Experts of a small language model: a variant of SOAP for the experts.
Below are experts of layer 6 (counted from 0) of a mixture-of-experts language model. Rows are named router (the router's row for the expert), down (a neuron's output weights, with its number) and show model dimensions 0-95. Each number is 200 + 20 x the weight over its row's rms, rounded and kept within 0 to 999.
Before each expert's rows: a language model's description of what the expert responds to; "comes before" lists some tokens at least twice as common just after its tokens as in all text. This comes from a sample of Wikipedia text that the model never trained on. Tokens count by the router's weight.

# expert 3
It responds to: Month names inside dates, usually after a day number or "On", such as January 2012, 12 October 1930, March.
comes before: "2", "1", "3", "0", "4", ":"
router,208,200,217,234,204,186,229,201,208,186,195,144,192,205,201,221,227,176,195,190,196,220,220,198,189,191,198,250,227,190,199,200,159,174,172,197,254,216,199,207,209,205,172,198,186,203,205,196,187,218,176,197,191,222,205,188,200,208,203,200,178,204,131,230,223,158,191,203,202,205,220,175,202,194,197,201,186,224,220,189,203,220,214,228,166,188,194,198,178,176,189,197,224,208,231,202
down0,213,200,181,199,210,191,187,223,224,193,190,192,229,227,217,180,194,177,201,178,189,210,173,170,179,185,227,185,193,222,191,213,201,197,212,227,206,171,194,234,168,210,200,204,198,220,212,183,220,211,192,190,185,210,206,192,212,200,200,202,213,223,182,204,191,187,221,170,227,184,192,205,180,247,212,206,180,203,212,169,200,209,209,217,172,217,168,200,184,237,164,193,223,213,208,204
down1,167,243,234,191,195,227,179,219,156,208,191,205,229,186,153,166,184,192,223,200,207,172,218,160,204,224,199,196,191,198,175,164,193,192,210,211,177,186,210,187,212,196,193,208,199,245,204,215,155,208,201,209,190,199,208,227,192,210,187,197,199,219,202,203,209,197,201,187,178,173,212,209,184,171,197,174,184,197,197,182,198,226,195,218,193,174,207,212,181,202,176,197,217,212,197,222
down2,189,207,188,214,171,183,197,193,172,201,168,194,207,200,206,212,229,172,202,224,200,225,173,188,186,180,206,219,204,218,214,163,176,178,237,209,210,181,213,199,218,217,216,215,183,173,209,198,241,197,191,196,228,164,177,202,193,168,183,217,221,210,164,206,203,176,163,231,216,228,195,215,196,193,196,205,207,201,212,235,170,198,212,205,191,227,181,182,219,210,216,228,213,195,228,170
down3,208,257,177,205,216,232,150,243,205,201,194,207,192,197,214,217,174,205,198,219,196,219,203,218,192,209,192,202,207,179,211,209,196,199,190,159,192,208,170,178,187,205,195,180,192,204,202,204,184,194,205,175,213,189,196,183,221,226,200,210,205,230,245,193,235,248,192,197,191,198,210,223,193,193,202,224,216,187,183,220,185,188,237,122,182,181,197,224,205,221,176,206,234,166,187,203
down4,188,167,231,208,196,212,248,190,196,217,201,214,183,172,201,178,197,178,233,196,203,182,223,178,177,182,184,199,225,218,235,210,158,204,257,225,225,209,222,182,206,184,197,158,221,151,208,227,180,194,212,191,192,211,201,191,217,184,210,193,180,191,199,179,178,244,186,199,189,197,219,174,198,219,194,190,173,193,208,169,200,186,210,213,149,185,188,203,204,208,210,197,176,206,189,212
down5,190,190,212,198,198,188,218,192,205,189,229,210,174,202,229,199,210,193,178,198,204,168,177,196,188,211,209,183,175,228,229,220,178,214,233,221,205,202,163,162,216,166,182,201,214,209,228,191,221,216,220,181,177,222,198,221,221,226,209,206,202,154,156,229,184,189,207,218,222,237,148,168,196,182,200,198,187,189,194,169,229,205,183,226,173,196,214,235,178,205,171,249,188,188,199,199
down6,199,166,191,170,189,208,181,170,214,209,241,194,204,226,213,194,195,191,210,228,233,251,219,255,193,195,200,195,214,212,173,195,185,169,208,201,226,213,179,207,233,202,200,198,174,188,214,210,204,207,140,202,191,199,201,181,180,212,198,214,187,220,197,177,172,199,240,215,198,244,213,214,213,172,193,174,207,171,207,202,192,202,191,214,193,205,207,219,227,185,190,245,234,186,212,197
down7,184,206,195,200,215,222,213,192,198,168,192,212,241,214,212,184,231,188,198,213,213,180,195,181,199,230,208,175,206,199,196,237,182,205,187,187,196,208,190,172,205,205,226,188,182,174,216,197,185,196,221,197,225,204,189,183,224,193,188,191,202,196,219,194,218,259,178,248,230,202,200,175,192,214,184,177,189,194,190,214,198,171,167,191,217,160,232,175,194,195,207,204,200,186,227,213
down8,221,201,218,215,226,195,214,219,181,155,225,189,175,180,211,216,189,219,213,216,182,208,190,192,199,216,199,209,161,213,175,220,173,190,176,211,165,179,198,225,175,234,205,214,203,189,177,175,190,177,192,220,170,228,214,208,224,196,228,209,195,226,232,198,202,175,206,217,202,172,180,226,240,236,200,212,183,167,174,204,180,179,179,233,179,223,188,178,167,223,232,194,205,210,209,192
down9,248,201,170,199,185,195,207,182,198,178,201,204,172,233,177,178,213,200,195,174,184,183,219,203,221,167,160,207,178,191,221,165,150,224,216,197,169,180,193,224,200,208,183,199,187,244,178,197,224,215,213,206,207,203,181,193,205,214,162,209,185,168,182,188,215,216,205,192,185,216,210,193,186,148,214,180,202,220,180,166,192,205,193,201,207,185,206,235,228,211,206,196,195,178,185,194
down10,203,232,234,214,202,202,205,197,191,188,172,173,228,183,234,204,221,226,226,159,203,215,202,199,204,193,184,224,184,193,252,168,206,237,245,180,169,193,187,219,166,225,188,209,204,188,201,201,203,180,222,241,201,211,210,180,209,169,192,209,214,187,229,191,209,181,188,189,216,213,184,195,184,174,170,218,199,186,211,211,178,203,182,203,202,163,204,200,191,187,222,211,207,204,205,195
down11,166,201,222,195,171,188,201,176,213,211,205,220,169,203,199,218,172,193,183,214,159,209,200,208,228,192,211,198,195,179,203,215,200,182,214,220,194,188,197,194,231,227,218,194,213,220,217,191,222,211,199,167,205,202,188,234,182,216,197,195,174,185,236,225,177,222,200,187,223,199,212,194,210,194,192,201,190,134,197,189,214,178,233,180,180,176,180,209,198,189,233,190,214,202,209,212
down12,187,191,201,202,181,219,190,212,187,168,176,207,196,211,231,217,187,216,211,171,193,214,222,210,217,214,243,193,189,222,198,196,182,169,200,170,220,214,207,203,239,190,217,226,209,193,231,209,190,206,187,200,190,176,208,193,172,195,198,211,207,218,172,235,199,185,164,215,222,223,195,193,181,192,205,193,210,198,240,198,237,194,189,226,189,202,197,195,181,174,210,196,213,233,224,207
down13,154,186,219,191,217,176,188,214,178,178,197,207,179,230,195,179,206,237,181,206,208,214,197,187,204,209,215,222,222,188,205,156,195,206,207,187,225,209,186,205,196,191,227,171,194,171,242,237,225,175,174,205,172,180,194,144,213,267,194,204,182,213,180,217,201,192,191,185,203,208,199,212,189,222,191,236,199,193,206,175,187,217,192,202,191,184,201,194,173,212,193,204,201,183,249,222
down14,195,168,193,208,203,200,235,197,187,230,221,184,190,211,187,229,238,187,200,170,188,230,196,196,235,198,216,217,182,177,252,191,201,188,219,210,186,210,244,206,177,156,189,228,176,223,209,233,185,209,190,201,211,181,220,209,188,211,229,186,212,198,192,187,177,210,217,193,182,220,185,217,165,220,183,135,170,174,205,159,211,208,217,191,181,215,197,189,169,202,213,188,200,208,189,139
down15,183,225,200,177,199,203,232,228,209,174,217,213,181,194,166,187,205,193,205,163,159,238,197,184,176,238,189,208,216,172,186,215,218,190,209,203,222,209,184,198,180,168,194,207,195,213,209,192,175,214,195,206,203,210,197,203,175,224,196,225,225,203,232,198,229,235,182,208,241,192,209,174,228,218,193,195,172,203,212,200,196,192,181,232,199,156,204,199,241,193,205,218,224,197,188,192
down16,228,201,192,194,189,166,183,193,214,221,179,193,166,208,231,217,183,207,225,184,204,209,209,176,184,227,204,205,179,196,229,223,213,200,144,204,198,206,232,216,207,239,242,218,165,185,166,215,198,200,203,205,211,205,212,223,192,178,207,210,161,226,195,211,183,221,210,209,246,176,206,205,241,238,185,233,168,204,240,194,228,201,180,200,203,193,185,202,195,242,219,178,199,205,181,226
down17,229,216,185,209,168,201,222,220,222,187,198,188,164,166,214,210,158,209,160,191,195,162,207,194,226,178,209,206,179,208,202,175,183,193,201,230,225,180,208,202,161,206,180,223,202,187,199,192,217,224,190,218,193,218,189,215,202,195,161,231,208,220,191,205,174,218,212,227,191,190,204,224,208,170,208,198,235,185,224,175,215,174,202,180,185,173,242,231,180,183,200,196,161,231,195,179
down18,182,219,208,229,200,221,209,197,203,188,191,178,197,188,240,185,200,219,187,179,198,198,197,194,205,169,191,206,204,223,236,189,200,210,228,252,136,226,205,194,180,205,200,222,180,203,182,216,195,199,211,210,199,234,229,192,190,217,202,218,199,228,198,216,192,196,216,239,187,222,235,219,174,191,172,227,216,196,191,220,222,236,213,192,174,221,207,205,182,189,217,195,236,222,207,182
down19,200,162,189,175,202,218,211,148,212,235,192,174,191,170,193,209,193,157,186,207,204,215,192,169,238,186,210,193,193,185,217,220,209,205,167,222,200,239,196,191,216,205,184,206,215,207,170,235,185,221,175,174,223,201,209,191,166,186,221,221,216,188,209,194,221,217,205,204,168,191,202,174,210,217,225,175,204,203,210,192,168,216,215,229,203,191,174,190,186,178,235,219,207,181,189,226
down20,175,223,210,209,206,210,223,196,171,225,225,203,195,169,192,190,196,184,231,221,208,186,213,163,206,205,194,174,197,203,223,205,191,221,189,199,219,222,187,246,210,209,205,159,186,195,211,177,229,214,213,231,230,180,259,200,175,204,217,204,239,153,184,202,229,201,193,178,212,190,174,201,190,195,211,231,199,200,210,184,193,215,239,183,155,168,177,216,207,196,190,226,192,223,177,184
down21,182,204,200,204,206,190,182,186,196,229,220,215,145,184,193,204,206,181,228,169,198,200,228,234,227,202,222,160,220,203,177,182,195,234,193,196,208,207,191,205,180,220,198,184,210,170,215,209,206,193,209,216,180,175,188,209,214,195,203,226,178,172,208,208,203,206,194,196,194,225,219,208,155,202,199,210,211,181,163,243,228,192,265,179,206,227,194,207,190,199,212,168,217,166,204,182
down22,194,201,193,163,191,163,177,222,225,209,184,193,158,215,173,232,167,231,217,223,188,197,203,182,209,181,195,227,194,176,220,195,212,222,201,199,208,202,205,226,202,213,207,182,188,199,151,210,194,205,166,210,176,189,201,201,234,169,180,200,234,224,208,176,226,199,210,189,189,230,197,197,238,225,215,232,181,195,199,193,199,166,214,174,207,181,183,209,234,178,199,207,190,186,170,190
down23,180,202,217,206,203,167,217,209,208,176,225,228,182,240,202,204,198,186,198,203,150,172,179,234,198,201,190,191,211,187,169,205,189,205,181,205,202,209,215,206,194,180,192,197,202,207,195,230,239,198,193,155,180,227,217,237,178,228,210,222,178,218,217,192,189,181,225,207,194,226,158,207,230,182,212,183,202,198,206,193,223,212,183,239,229,190,203,201,194,213,217,206,204,193,226,200
down24,217,192,178,213,205,184,209,199,209,184,218,206,195,193,244,181,232,204,218,201,195,204,192,215,157,199,190,225,207,226,208,201,177,213,203,183,242,238,182,201,207,219,204,186,228,203,238,178,180,193,208,194,176,241,190,193,228,172,194,201,200,192,241,213,180,215,200,210,215,196,203,204,193,179,240,186,210,144,206,206,199,223,190,208,230,201,176,190,210,201,218,185,212,216,213,217
down25,211,195,207,216,171,229,177,220,214,224,204,199,184,236,216,239,198,207,199,184,195,199,204,170,177,179,209,185,220,188,190,166,163,163,158,196,209,202,183,231,225,203,236,190,231,187,196,206,220,193,232,216,211,241,186,207,210,212,189,197,206,226,178,205,165,176,189,210,213,210,177,191,246,199,215,162,205,204,184,216,196,234,215,213,233,185,193,180,204,203,237,178,200,191,183,211
down26,180,216,214,163,174,184,193,198,223,162,213,204,208,222,206,190,197,187,215,235,241,194,191,202,165,191,190,167,181,211,171,234,188,195,196,209,203,208,243,227,202,183,179,175,219,232,213,164,204,218,235,228,219,199,194,197,190,193,181,177,223,202,178,214,185,222,196,193,211,176,201,223,188,224,187,192,194,211,244,218,192,188,201,218,195,177,213,237,178,195,204,217,144,176,183,219
down27,220,199,214,239,230,218,175,176,188,215,220,244,214,217,172,169,179,188,197,245,231,195,178,225,200,213,187,234,182,169,220,194,207,188,141,160,175,218,180,220,222,180,193,204,230,197,182,175,201,188,195,179,211,191,213,190,214,178,185,218,180,184,222,203,182,185,201,197,189,201,192,201,208,214,186,227,203,182,215,222,181,226,185,201,207,200,196,168,216,203,194,199,240,217,179,194
down28,202,193,188,180,205,197,167,235,166,237,192,202,222,215,194,180,194,209,178,174,209,185,185,166,206,177,184,178,233,178,217,216,245,200,203,191,246,216,179,195,203,208,236,212,206,199,215,169,173,196,170,247,197,189,196,205,164,180,197,187,189,190,180,201,202,216,205,217,197,217,225,160,181,178,199,214,223,201,237,179,175,219,218,206,220,212,232,217,211,176,171,197,192,194,192,160
down29,202,191,200,204,233,203,174,227,226,196,198,222,228,174,196,199,217,219,239,196,223,219,220,203,210,164,197,194,173,183,182,204,216,201,205,169,179,188,180,210,172,243,211,173,169,198,178,168,231,224,190,195,183,207,188,234,186,195,176,203,183,228,189,197,192,210,200,197,213,194,235,191,235,212,196,193,199,199,187,173,197,207,172,251,207,199,222,180,186,221,218,231,211,193,226,195
down30,183,228,218,239,189,154,189,198,199,208,189,198,184,211,239,223,190,208,202,199,201,207,211,185,275,220,239,210,195,200,211,193,217,202,204,199,177,193,198,197,171,184,196,204,178,191,178,218,209,191,209,226,216,218,195,194,184,224,197,199,221,178,190,210,200,179,213,170,207,163,226,202,216,175,162,167,221,229,223,210,185,202,212,193,195,195,180,187,212,167,209,211,230,196,199,210
down31,210,216,171,234,186,185,219,197,219,209,166,200,212,181,193,202,220,230,157,211,211,214,176,237,216,192,203,216,205,167,200,196,198,222,221,202,205,225,222,219,188,206,194,198,203,219,170,182,176,198,197,204,176,230,187,168,200,209,177,208,186,219,213,180,226,220,228,227,201,203,203,161,214,162,226,200,205,196,202,200,199,214,207,174,191,210,215,217,194,176,210,174,142,206,203,200
down32,203,187,213,209,240,224,218,177,191,193,216,200,185,205,185,195,178,221,189,189,213,205,212,195,185,200,182,159,175,231,195,232,233,184,207,202,192,200,196,211,180,194,209,183,239,185,177,189,206,232,189,153,211,210,196,191,214,211,183,218,208,200,197,185,227,216,172,190,177,250,170,234,202,181,207,188,192,189,228,201,192,252,229,210,221,179,176,199,184,190,204,204,230,217,202,200
down33,200,222,212,176,210,208,234,175,245,171,180,192,198,171,194,205,190,171,162,239,204,170,196,176,198,210,173,196,205,222,176,198,217,151,218,202,203,197,180,191,193,191,188,191,206,191,189,222,199,234,171,217,227,162,179,180,171,166,201,184,190,204,216,195,219,198,251,183,208,225,191,200,212,214,213,205,182,208,182,198,178,191,195,227,194,160,195,175,229,222,196,202,203,210,206,190
down34,182,186,230,203,208,165,242,209,221,192,215,186,195,202,205,218,209,189,217,198,173,181,208,185,169,199,206,235,192,213,229,216,193,198,173,201,196,246,180,186,188,237,208,228,199,199,208,183,220,181,208,220,201,215,164,192,203,191,224,237,195,174,221,188,182,188,191,207,198,177,197,217,209,200,224,242,195,238,203,208,219,273,193,207,204,213,192,210,216,210,181,223,212,218,165,184
down35,189,204,218,206,182,199,166,190,166,204,238,178,177,201,205,184,205,215,232,169,206,171,228,213,164,232,214,185,169,196,200,214,199,188,227,208,228,216,163,203,183,212,206,209,199,198,174,196,214,210,221,200,179,177,195,200,137,202,212,216,228,186,208,186,174,192,198,181,175,206,170,207,189,178,167,188,189,199,192,208,186,165,233,214,221,215,162,223,179,184,213,220,199,174,215,193
down36,205,216,177,206,202,173,213,163,226,203,195,194,212,225,213,222,186,200,189,187,207,199,238,252,206,177,206,205,199,167,195,170,199,177,173,224,200,175,219,207,207,209,145,183,226,195,204,216,215,157,216,185,188,239,188,199,192,199,187,246,164,166,216,202,224,188,215,190,232,228,182,171,187,221,188,256,201,200,222,205,187,191,217,204,218,183,187,189,187,197,202,172,226,176,208,209
down37,211,152,224,180,200,204,166,172,179,225,183,233,194,219,199,190,170,187,146,209,183,190,207,205,207,172,225,215,200,205,197,172,191,225,209,195,208,229,179,187,147,181,165,197,210,211,227,207,182,175,206,249,209,173,158,181,175,222,198,176,196,180,174,225,196,212,209,210,174,207,202,207,195,200,160,211,195,247,189,202,218,197,175,202,155,194,220,213,208,198,183,191,202,204,217,199
down38,180,216,212,196,176,204,190,221,224,205,233,177,198,216,187,206,213,199,202,173,191,196,220,213,199,247,199,187,186,200,207,203,209,183,219,195,176,232,199,181,211,202,197,176,210,219,184,216,189,199,189,222,222,183,231,218,216,213,182,194,197,155,201,188,204,204,195,175,163,197,217,163,233,195,223,179,168,210,179,222,176,204,205,211,228,206,175,184,242,228,207,217,195,241,195,198
down39,162,201,210,210,190,202,189,207,201,195,224,208,217,224,211,224,179,213,191,221,214,166,162,159,235,144,241,232,182,187,222,219,207,174,170,152,196,207,236,238,207,179,217,202,206,223,188,196,207,169,190,192,225,159,212,199,243,240,222,211,181,214,192,216,214,180,192,201,188,197,171,210,207,231,225,202,210,201,186,207,211,200,170,186,210,206,213,201,192,219,187,182,176,206,209,216
down40,197,212,196,200,191,166,186,168,186,214,208,165,189,168,211,200,211,200,236,198,208,183,208,186,208,174,230,202,207,197,190,169,201,206,187,157,189,197,196,170,184,221,148,200,164,193,165,216,234,235,183,210,169,177,179,216,209,221,210,197,194,197,193,217,229,189,222,200,211,220,242,227,194,227,244,194,228,209,189,209,159,173,216,222,169,190,156,189,194,198,169,214,206,216,236,218
down41,225,190,182,189,210,195,250,188,217,169,193,223,202,201,213,215,166,233,209,212,166,186,184,219,213,238,179,192,208,192,209,209,199,156,181,208,232,223,172,194,221,207,216,219,199,227,190,200,170,206,189,184,184,209,196,207,188,223,195,218,203,176,212,231,220,227,205,173,214,208,203,193,193,176,176,216,200,222,224,206,202,240,186,220,205,184,181,211,207,206,196,193,172,229,176,179
down42,189,216,176,194,192,191,208,192,189,208,210,185,204,216,193,198,206,181,203,192,222,187,206,201,206,172,214,202,163,204,219,170,218,179,175,183,216,240,212,238,207,180,177,149,216,215,238,181,194,210,188,181,179,183,213,185,198,236,213,249,165,154,187,182,172,213,203,226,202,225,197,188,210,192,204,178,199,193,214,192,190,196,195,179,170,175,215,264,210,194,182,182,196,251,168,207
down43,184,220,208,212,207,203,201,213,219,214,205,168,202,189,232,202,167,176,181,202,200,227,191,185,190,165,193,225,210,213,219,221,207,168,197,216,220,185,225,190,207,177,193,210,205,205,198,212,193,220,217,177,205,212,149,239,201,187,170,187,238,203,215,186,152,180,182,212,222,263,217,195,196,197,176,202,210,184,182,203,179,203,215,231,211,225,222,192,187,217,208,184,190,226,185,171
down44,188,180,159,195,227,188,206,170,206,207,203,199,183,221,222,207,172,210,213,169,178,219,201,189,192,197,197,171,184,169,196,203,216,197,185,205,193,197,168,175,198,180,187,174,217,183,191,237,182,206,174,159,220,159,229,174,211,227,200,194,204,207,179,211,183,166,209,187,182,208,210,203,148,187,201,201,163,231,202,203,253,207,177,207,175,218,179,180,170,210,217,189,210,218,182,208
down45,202,194,203,231,136,218,202,195,211,214,216,186,223,185,207,190,187,171,203,198,183,184,209,227,201,222,203,211,216,196,178,190,221,205,208,216,220,175,196,172,220,205,165,198,200,203,211,227,187,259,205,172,202,179,177,203,178,231,204,245,169,218,216,193,157,191,205,182,213,189,208,184,186,197,239,218,192,203,214,181,182,268,197,184,223,196,201,177,206,205,209,231,191,194,182,209
down46,180,227,217,198,207,220,185,225,202,221,172,205,174,217,206,193,202,223,190,200,230,212,211,212,197,170,208,193,206,233,244,198,221,184,201,215,187,188,232,179,205,182,206,231,167,143,198,195,190,226,209,167,197,182,164,186,209,226,215,181,194,215,242,215,194,215,198,208,199,197,198,215,200,200,211,178,206,200,203,207,185,176,201,217,226,180,228,171,237,178,266,189,223,187,178,176
down47,201,205,199,190,195,188,173,193,174,235,170,229,179,209,211,209,188,204,219,192,210,216,184,211,203,193,189,208,205,218,183,197,190,193,228,195,198,190,218,218,209,205,232,218,189,198,187,211,190,215,230,198,193,201,179,212,186,184,235,161,215,224,205,220,185,214,230,217,201,152,198,190,211,230,186,224,196,187,195,188,225,179,172,196,204,215,198,210,205,198,215,219,215,181,223,215
down48,185,184,189,159,227,216,174,208,197,214,183,209,175,236,185,162,203,174,194,200,197,183,215,200,239,209,218,191,199,213,192,196,172,214,153,187,219,154,185,195,192,208,193,195,193,225,216,191,191,202,224,217,204,231,201,226,170,216,223,210,213,221,187,209,147,194,170,202,197,180,203,227,231,164,194,201,222,228,179,189,181,195,160,190,191,250,229,239,165,153,179,205,186,223,221,223
down49,209,206,197,208,211,223,177,203,214,211,173,211,146,202,204,214,173,199,198,216,177,232,176,208,196,207,223,203,200,211,212,202,228,238,173,168,203,212,216,198,209,197,156,240,234,184,187,171,185,202,218,183,203,196,210,174,203,192,222,217,208,164,184,167,226,212,219,205,217,202,190,191,210,170,227,211,203,208,202,219,190,171,203,155,182,195,220,158,181,173,217,184,212,195,198,218
down50,207,206,209,183,185,174,209,183,226,188,201,199,202,223,234,206,228,206,189,201,142,210,181,191,185,236,210,182,207,199,187,179,241,246,180,159,203,204,214,216,195,161,192,226,199,251,187,222,198,225,197,152,182,198,220,217,204,181,196,211,158,174,181,211,215,201,179,199,189,189,208,208,199,160,232,225,200,195,180,193,183,191,193,197,168,215,169,218,227,190,205,197,178,211,248,197
down51,209,181,194,168,175,239,209,196,198,183,199,190,199,191,186,221,203,215,169,162,210,179,222,200,179,228,153,183,210,213,239,222,192,222,220,198,202,229,195,173,176,159,194,191,193,222,226,206,189,202,184,233,210,195,224,206,183,201,188,218,209,231,244,212,223,208,238,165,131,220,171,175,168,229,185,218,192,189,168,173,198,190,193,237,199,207,213,185,187,211,185,183,200,204,170,196
down52,199,198,209,194,222,176,210,180,170,157,195,172,176,221,197,193,222,196,218,208,213,169,210,199,188,225,201,213,202,191,192,177,218,208,199,207,137,214,202,182,181,211,160,207,202,246,162,191,216,189,204,222,170,231,223,184,193,179,188,236,197,198,201,192,217,199,204,195,203,239,212,171,233,172,229,206,184,211,174,208,188,221,203,214,200,194,189,202,220,234,222,240,187,231,149,206
down53,172,199,199,245,195,205,162,214,187,186,212,222,207,218,171,234,214,226,186,254,191,207,203,167,194,232,174,214,223,213,200,175,192,216,173,229,223,179,214,215,195,161,190,231,212,187,220,180,222,195,206,199,213,214,206,214,178,227,203,186,205,207,197,198,230,214,185,182,200,195,164,182,190,200,193,199,221,230,206,198,174,185,216,186,224,163,227,196,160,190,245,191,211,157,166,220
down54,198,214,170,194,195,229,165,198,190,195,197,179,174,207,210,212,209,198,247,227,188,201,224,189,219,187,175,188,210,196,236,202,211,222,204,166,210,183,208,201,210,159,217,195,212,228,165,172,177,179,240,211,206,185,191,198,168,181,188,193,216,214,219,168,178,157,208,221,187,179,192,220,174,174,201,186,177,237,210,183,201,172,183,205,159,191,186,225,222,226,190,180,238,217,234,168
down55,196,201,206,215,200,172,203,195,238,180,169,187,204,166,201,208,259,176,180,221,188,190,151,204,217,189,179,199,190,181,224,178,212,214,236,184,179,179,206,218,167,207,229,193,194,205,204,175,205,173,208,177,231,197,199,187,191,202,245,262,192,177,211,223,196,199,216,179,210,209,179,229,153,201,205,257,225,208,222,199,195,167,179,201,192,204,246,230,177,186,179,191,207,200,183,196
down56,209,208,194,173,211,186,207,240,166,202,181,199,233,236,191,187,192,186,222,203,208,148,189,207,179,188,184,220,219,202,195,167,184,174,216,173,231,197,206,180,181,218,210,216,194,200,175,229,176,213,199,212,203,231,209,238,175,199,190,212,198,189,171,198,164,225,234,198,171,249,234,171,229,202,200,218,195,222,190,176,194,196,246,199,197,198,179,192,211,213,213,196,232,152,204,222
down57,199,200,189,223,231,204,201,212,220,187,192,214,186,204,191,197,218,195,197,208,217,211,171,211,183,161,168,197,156,220,230,190,174,160,235,214,186,209,217,182,195,215,175,247,231,190,172,216,212,189,190,200,237,261,222,211,193,211,227,255,230,184,188,221,218,184,171,194,198,200,210,170,196,154,183,222,192,166,187,195,195,167,181,213,224,207,171,198,203,204,185,210,214,208,209,225
down58,212,174,227,219,191,198,218,204,168,184,199,205,194,189,210,178,220,207,186,193,161,235,197,191,193,209,160,190,221,220,230,166,194,189,192,225,225,205,220,230,164,185,201,190,246,196,219,209,191,227,239,210,177,210,182,173,179,189,145,157,176,192,208,192,181,207,178,206,220,172,200,215,192,165,205,153,193,202,226,209,204,201,157,246,195,190,170,197,203,196,199,194,233,206,193,193
down59,178,194,200,217,217,201,184,204,210,221,226,225,170,201,229,221,215,210,223,216,228,220,187,181,188,202,206,216,182,186,189,219,198,220,183,210,206,218,230,213,224,185,231,197,211,197,208,210,191,190,191,161,222,191,197,183,196,250,212,203,229,207,225,168,195,212,257,172,193,185,197,233,221,176,170,197,236,204,190,190,169,186,167,200,157,209,195,193,204,202,213,195,234,181,218,205
down60,202,202,182,223,205,211,166,164,194,169,222,215,191,173,193,176,251,186,209,224,186,227,173,217,212,188,169,163,180,210,167,176,174,209,204,202,223,189,205,210,182,211,192,170,199,208,206,213,191,192,211,223,189,147,199,191,219,226,198,209,186,171,196,191,183,185,229,212,183,191,218,194,181,212,218,220,219,203,214,223,162,189,168,200,212,214,195,180,224,199,220,156,190,198,215,204
down61,196,208,225,222,202,205,209,186,190,196,196,157,195,207,206,192,224,207,196,203,151,229,188,210,158,199,194,185,168,214,206,238,237,234,191,226,245,196,204,174,231,225,194,198,185,228,200,184,186,223,215,169,202,179,205,213,185,193,171,181,198,206,170,180,198,190,198,242,162,183,173,202,175,198,180,161,189,187,234,187,198,220,176,169,197,213,201,189,219,189,187,202,184,203,200,182
down62,211,197,206,214,154,213,185,250,203,205,197,191,200,182,209,220,180,182,170,174,208,212,227,181,223,209,181,216,224,197,233,172,204,191,203,210,189,167,184,199,200,200,212,205,180,209,207,188,231,207,196,227,212,163,155,188,185,175,154,233,185,178,198,169,242,203,181,214,195,216,219,181,207,194,170,227,171,218,224,192,206,203,192,196,199,215,225,203,212,183,193,215,190,220,212,194
down63,166,141,199,221,215,205,174,165,215,177,177,172,190,193,169,176,186,180,221,214,174,176,176,200,204,198,210,179,206,191,197,219,203,220,206,203,209,211,186,198,205,214,212,196,215,224,174,211,225,204,207,225,206,198,215,236,182,181,240,195,239,171,207,241,203,198,219,219,172,224,188,215,184,180,180,174,218,202,190,194,194,237,196,181,212,180,238,241,179,192,213,222,202,216,221,209
down64,173,175,189,190,184,216,197,183,247,231,182,195,191,196,225,167,187,205,167,184,190,197,190,238,231,202,219,149,204,186,155,192,179,213,201,174,204,204,174,191,183,183,209,205,174,209,208,197,185,193,224,206,194,197,178,190,199,205,207,214,187,221,200,173,223,218,210,183,195,177,194,224,180,141,232,222,214,144,230,241,187,202,191,208,200,234,203,193,210,193,227,197,189,164,189,207
down65,211,236,222,219,233,211,150,216,223,209,222,181,186,218,193,221,215,214,198,190,185,188,189,198,189,217,231,211,185,211,215,235,206,221,237,173,185,199,221,251,214,207,210,193,206,197,208,165,191,194,147,213,200,179,249,230,215,219,205,206,200,203,231,224,192,231,204,195,195,221,221,214,190,201,202,181,203,238,220,224,198,218,191,204,201,236,226,203,218,203,211,221,202,186,195,189
down66,186,181,179,228,196,196,208,184,205,215,197,191,221,181,165,211,205,208,190,156,230,163,181,218,204,189,186,190,246,230,229,210,182,211,209,194,244,228,239,166,196,194,199,178,196,198,192,178,165,238,215,199,192,219,163,180,202,179,210,180,211,214,201,211,228,194,199,211,204,179,201,241,197,175,196,221,212,208,207,206,256,194,188,216,222,206,220,223,179,220,198,188,178,203,194,186
down67,214,204,215,216,160,208,212,200,188,198,239,200,189,200,205,201,202,225,220,214,197,212,209,187,193,215,197,221,229,208,233,195,196,214,216,181,211,191,205,207,171,184,211,210,201,263,191,203,212,167,158,226,189,193,224,234,243,202,164,210,199,208,202,201,217,181,202,194,199,209,196,161,198,192,225,188,155,234,180,224,196,207,181,220,190,236,205,188,206,200,193,196,187,168,186,204
down68,218,218,184,191,187,202,186,196,208,234,221,201,211,225,197,187,211,185,188,170,218,178,185,215,222,201,212,183,201,200,235,216,235,185,195,178,199,194,204,191,204,201,202,171,181,236,206,191,203,203,195,216,209,178,244,240,204,186,174,175,196,175,182,174,181,179,181,197,213,167,168,218,190,196,206,198,152,173,220,177,214,206,222,188,231,167,231,233,201,181,209,175,182,213,203,211
down69,225,182,222,197,232,208,197,193,170,228,204,202,200,200,189,223,188,215,180,200,174,218,167,231,183,139,225,183,185,203,184,200,204,184,181,246,152,192,197,201,197,215,209,159,219,198,184,163,188,169,207,202,222,208,214,192,216,219,203,188,215,184,168,192,192,191,190,204,201,179,207,183,211,214,189,254,191,215,187,186,196,201,202,200,187,188,161,206,186,192,162,225,220,211,226,174
down70,204,211,189,180,237,238,200,185,239,155,209,189,204,220,200,186,185,178,225,202,193,233,206,182,219,193,205,225,222,233,240,191,216,197,193,205,174,182,203,193,178,233,213,215,198,191,171,208,188,220,210,196,189,212,217,178,201,177,213,179,207,206,199,205,192,240,194,204,233,196,185,193,184,200,187,176,196,206,189,194,202,217,207,183,148,219,228,183,216,217,188,237,166,184,227,199
down71,243,201,227,185,193,199,205,227,237,192,229,209,193,202,188,220,217,174,199,186,215,229,237,210,193,233,190,148,206,203,222,217,172,209,253,221,190,164,187,226,172,175,197,176,167,198,206,193,214,209,241,201,186,221,169,204,202,216,194,200,184,191,237,192,207,209,219,217,204,208,212,205,200,156,222,220,211,196,228,203,227,188,211,175,220,177,215,191,194,194,216,194,221,204,211,209
down72,187,173,219,197,184,175,215,222,215,207,200,222,217,201,181,196,184,180,158,218,179,185,201,208,205,203,178,190,205,204,200,173,202,191,222,202,213,148,231,199,237,180,177,207,220,207,161,185,217,179,201,188,170,200,179,217,231,182,215,189,200,242,192,214,202,159,188,191,235,203,193,208,216,206,205,220,224,198,202,209,206,191,198,205,221,202,173,154,189,211,220,171,201,180,190,215